config.yaml
experts_per_token: 1
d_shared_expert: 0
balance_loss: 0.00209
scale_expert_input: true
norm_eps: 1e-06
tie_word_embeddings: false
learning_rate: 0.00141
max_seq_len: 1024
max_steps: 13658
Below are experts of layer 2 (counted from 0) of a mixture-of-experts language model. Rows are named router (the router's row for the expert) and show model dimensions 256-319. Each number is 128 + 32 x the weight over its row's rms, rounded and kept within 0 to 255. Numbers have three digits each.
After each expert's rows: "mostly gets" lists some tokens that are sent to it at least half of the time. This comes from a sample of Wikipedia text that the model never trained on.

# expert 8
router:107103101121089114086112077132126116131138149180116105148085144115092099090099072096141117106138102069099064156103195150089138105113099066199171142123090122147107070159077093089114103147130152
mostly gets: " John", " George", " William", " Michael", " David", " James"

# expert 15
router:120087163106135147127141138158109114104126109163111074112104125132132102139122098134168152145172088109127104126113149135072100124145105120179168132128076149175138126149103193157130114186138163
mostly gets: " RAF", " aircraft", " Regiment", " church", " films", " Creek"

# expert 6
router:102122129086108173111134110117107149126167148154173068141115076108128120165094091136153141159169186043164103187109091125130158106115130091125079175132100096094085096147105193105110116099112114
mostly gets: " Phylum", " †", "–present", " Binomial", " Synonyms", " Genus"

# expert 10
router:090111110099053198117168074101103124087131087167128135131075108175097095079130111158166124132164064097172067116123127112103149139098118093150115189159049075137121115123121132153150141137081140
mostly gets: " New", "SI", "New", " Ta", " Good", " Gre"

# expert 14
router:063147106087107164075134134177133133133137140166103034143088184099145098171118116082126174145144100115171087079130156140092142111154117057160120151103078140121049112102147083108124075124119153
mostly gets: ":", " –", " his", " her", " -", "):"

# expert 7
router:086109150123093114144164141114070072100154140144083141087128223146143117034158097068143130156128170103169191108157139118129126132150123105163148128139079141157133094117102114061168084094105128
mostly gets: ".", ").", "\".", ".\"", ".\n", ").\n"

# expert 3
router:087101089094119071144172147120154149089127147125089106099128133104133093107150094142128159149184087099160139161144121103106085111151082117213114158156132144110122090118105160138136135173066153
mostly gets: " American", " would", " can", " British", " did", " English"

# expert 12
router:091099087131153092163123121091085155116082117185108114120118133142105089113120118111190147138173118082142089155133133143125149127108140119198105130142076139139095146110102188120169105175097191
mostly gets: " micro", " co", " cultural", " widely", " directly", " self"

# expert 2
router:115079109091091118075133125133158139087099121137127106069153140101105112148127113153109145102167119073144101181100158101129113124180072122175213148104084172161124089145154145129168050113136229
mostly gets: "°N", " approximately", " almost", " about", " nearly", " probably"

# expert 9
router:153179157098115100145152098148175157116120174159077070049107145146121119069118066109127094124139108084088099190089130095107120165170116093173085090102102112146205164137139114123131071158125165
mostly gets: " Apps", "ي", " LINEAR", " Swing", " Conservative", "kar"

# expert 1
router:075132142166150126093150111112146157116133121157063094142124174103110090150072082149150147163119123101177127170174170113137113106148091103201141164143086132127130182094069148100164076186130176
mostly gets: " won", " took", " received", " made", " joined", " led"

# expert 4
router:181085113151121097105161167096133132091090097164149116143139126159136087121060084139161148151144109082172080245129126136117164125183116159140112128104066119185100142128138103155154086088054147
mostly gets: "_", " rect", " Oct", "|---|---|---|---|---|---|\n", "131", " When"

# expert 0
router:092123113113131114120102123103115102115095132176112087094125133186137118139100122139172117152130139126161107128141160136127137074114101109135148139191102115108097112115079159115080062135122174
mostly gets: " WIN", " Player", " Life", " Management", " Administration", " Stadium"

# expert 5
router:068139156082082193108173105125142090109186144145115097129107122109129122133180133107113149130147125116140133099114149142075103165150085083165146190133099112177182058122180144122109172146143169
mostly gets: " Goals", " sports", " administrative", " Premier", " bass", " small"

# expert 13
router:084102104126126120199155154156141138110166130152148109137126114136140081115158099154167123141201105155181113133129129072121138110130141115115103126087079142083106127146112082159091120167159143
mostly gets: "==", "===", "====", "==\n\n", "===\n\n", "Scientific"